From a checkpoint of a small mixture-of-experts model trained on Wikipedia.
Size: vocabulary 16384, 79.3M parameters.
Experts: 8 picks a token, a sigmoid router, a shared expert of 64 neurons.
Training: a variant of Muon for the experts, 394M tokens, 6012 steps.
Below are experts of layer 7 (counted from 0) of a mixture-of-experts language model. Rows are named gate (a neuron's input weights, with its number), up (a neuron's input weights, with its number) and show model dimensions 144-191. Each number is 200 + 20 x the weight over its row's rms, rounded and kept within 0 to 999.
Before each expert's rows: a language model's description of what the expert responds to; "comes after" lists some tokens at least twice as common just before its tokens as in all text. This comes from a sample of Wikipedia text that the model never trained on. Tokens count by the router's weight.

# expert 33
Description: Words for works and their parts, such as album, song, episode, version, Volume, Part, plus separators before dates and numbers in tables.
comes after: "\n", "\n\n", "2", "1", "\"", " was"
gate0,226,210,172,191,175,204,193,199,199,172,211,225,191,199,189,188,192,206,202,208,188,220,200,208,179,189,172,187,217,196,200,166,210,191,187,208,223,252,215,237,206,207,219,184,221,192,215,192
up0,136,192,186,213,198,200,175,166,192,200,205,207,201,187,195,186,195,184,214,188,220,212,237,196,199,225,193,184,198,181,185,210,183,189,201,184,201,178,192,190,208,211,180,193,198,201,188,209
gate1,206,214,190,200,204,173,195,167,212,186,205,167,241,191,191,233,230,211,207,212,215,245,195,229,193,198,212,190,185,214,175,217,192,198,198,227,233,243,204,193,178,191,217,197,228,200,232,227
up1,199,225,191,170,193,195,205,197,218,186,204,219,181,177,209,189,188,210,223,196,229,184,175,231,194,221,193,160,237,199,208,179,209,209,213,203,204,228,203,191,205,170,207,213,170,155,213,210
gate2,240,203,174,194,231,201,255,184,194,192,203,214,198,215,221,204,195,224,185,209,192,218,194,188,242,157,176,178,177,202,186,176,251,209,205,190,203,186,213,231,175,215,210,228,192,225,233,222
up2,175,182,168,214,185,179,207,195,189,201,241,203,205,179,219,216,225,203,151,182,172,236,175,185,207,185,186,238,233,263,187,189,216,197,193,209,195,254,211,204,178,195,216,170,233,202,193,202
gate3,175,209,212,220,201,193,207,189,157,223,199,195,191,194,173,207,184,166,170,190,208,204,219,199,217,172,164,222,197,185,212,213,196,194,189,160,178,229,217,238,202,201,227,239,199,196,189,169
up3,193,224,199,202,197,217,199,190,163,229,169,167,174,214,240,202,153,206,187,250,211,182,167,176,195,231,185,188,175,201,189,176,192,189,190,192,196,208,210,229,196,198,177,204,175,174,217,214
gate4,237,215,199,145,237,199,184,201,190,184,171,217,240,192,158,186,200,200,182,178,207,206,234,173,203,232,199,216,216,217,202,219,213,201,170,218,212,168,163,256,194,221,187,229,210,233,210,196
up4,196,215,180,189,212,241,216,218,207,203,202,210,198,206,194,193,217,194,198,205,215,211,191,221,201,201,211,199,202,201,197,206,224,195,222,194,188,211,219,200,195,214,194,175,167,195,198,207
gate5,211,220,192,216,213,176,204,194,239,185,154,198,207,194,198,221,184,203,166,195,212,230,206,208,226,245,227,197,219,209,222,230,220,190,215,210,215,198,175,193,229,198,229,189,218,234,208,188
up5,205,190,162,187,216,200,190,192,199,206,218,211,225,190,217,211,221,173,195,220,206,235,194,234,228,202,212,195,199,168,211,215,194,190,173,194,201,240,203,177,194,186,184,188,228,180,236,218
gate6,226,187,216,201,200,207,254,214,229,180,183,253,154,179,175,223,177,163,189,207,212,160,205,192,203,190,217,170,223,181,225,184,176,200,223,183,169,205,173,214,228,196,202,208,217,131,203,205
up6,220,186,197,178,164,250,208,173,213,213,178,191,187,208,195,190,207,188,185,174,128,225,185,216,227,186,169,170,214,184,178,151,199,214,175,144,246,193,207,179,207,209,195,219,207,178,175,194
gate7,208,224,231,203,200,218,229,203,185,203,218,197,199,161,202,200,246,201,187,190,190,192,195,203,216,176,207,196,179,213,180,184,192,206,209,176,196,229,208,191,154,195,208,188,189,182,190,215
up7,201,213,224,227,213,204,200,185,211,183,208,206,186,215,205,183,205,213,195,173,188,198,195,208,193,192,192,189,198,208,218,213,182,199,201,189,181,179,211,185,192,180,208,216,151,220,174,216
gate8,190,240,230,164,231,196,198,233,174,189,224,246,196,223,201,235,183,213,222,190,187,173,228,224,191,206,183,219,213,192,212,204,210,162,191,213,190,187,189,228,171,231,158,177,216,188,205,174
up8,198,183,209,219,204,183,212,199,185,194,161,211,215,177,215,183,201,220,216,192,232,178,208,210,141,216,231,189,199,222,231,183,199,211,228,234,192,191,182,224,222,168,172,175,212,184,216,192
gate9,186,221,169,189,183,210,222,215,177,202,239,206,217,207,177,211,182,202,221,200,212,215,212,197,183,203,190,187,242,183,175,194,224,177,189,214,191,235,189,223,171,181,144,194,212,220,192,205
up9,202,216,195,202,209,201,223,146,212,209,209,235,203,233,193,182,207,219,182,175,221,184,177,208,191,189,217,200,207,173,184,190,194,186,186,219,203,208,187,168,178,181,184,180,213,191,210,179
gate10,195,242,187,193,213,196,217,168,168,201,214,180,182,178,165,180,160,214,228,211,206,175,206,166,206,189,205,190,197,224,225,218,206,165,183,186,168,200,237,230,189,197,219,209,217,217,193,210
up10,194,212,184,230,213,260,202,184,183,204,219,219,217,220,200,223,210,196,199,228,220,208,198,159,203,211,219,214,204,202,196,200,167,185,179,189,211,238,231,196,192,251,167,191,185,198,176,205
gate11,230,168,193,189,194,246,247,176,219,191,209,214,170,201,211,231,190,228,191,193,217,200,217,195,212,177,221,250,176,183,214,163,188,191,203,169,183,203,219,188,224,219,196,180,191,190,201,217
up11,191,225,206,171,214,210,186,181,182,251,175,202,222,206,235,210,204,161,229,204,214,213,183,199,193,203,213,214,218,231,198,187,198,236,199,185,186,205,177,204,186,214,224,240,173,205,231,187
gate12,190,208,217,207,228,219,200,201,184,196,211,238,168,245,184,224,211,192,190,205,231,210,239,206,206,182,233,209,191,224,203,201,191,181,183,181,215,203,188,182,204,210,214,184,207,230,202,197
up12,222,191,156,218,211,206,230,158,215,195,208,236,178,198,202,209,200,199,184,201,211,228,199,187,197,197,182,209,180,166,172,191,193,200,219,201,182,166,223,168,214,192,225,203,193,231,194,179
gate13,219,214,218,194,202,166,226,179,217,207,183,230,206,178,178,183,209,199,183,234,187,207,180,209,165,186,193,184,231,218,210,177,182,186,182,207,186,216,211,184,184,190,177,227,210,203,218,201
up13,174,197,213,236,178,200,202,192,196,224,194,211,216,226,187,185,168,222,226,198,206,198,229,208,207,227,217,198,192,193,252,225,193,191,177,169,206,190,205,185,199,187,196,198,206,204,165,219
gate14,241,196,211,206,200,214,181,206,168,200,187,187,202,203,217,195,186,224,231,235,229,231,223,176,211,179,187,169,203,237,217,196,167,243,217,185,207,201,139,219,199,218,184,186,237,195,212,202
up14,192,204,217,205,163,211,205,201,198,192,191,228,221,202,204,214,182,205,196,197,217,201,197,198,204,231,213,176,191,196,188,257,208,190,184,178,231,212,211,192,187,203,159,204,187,195,209,193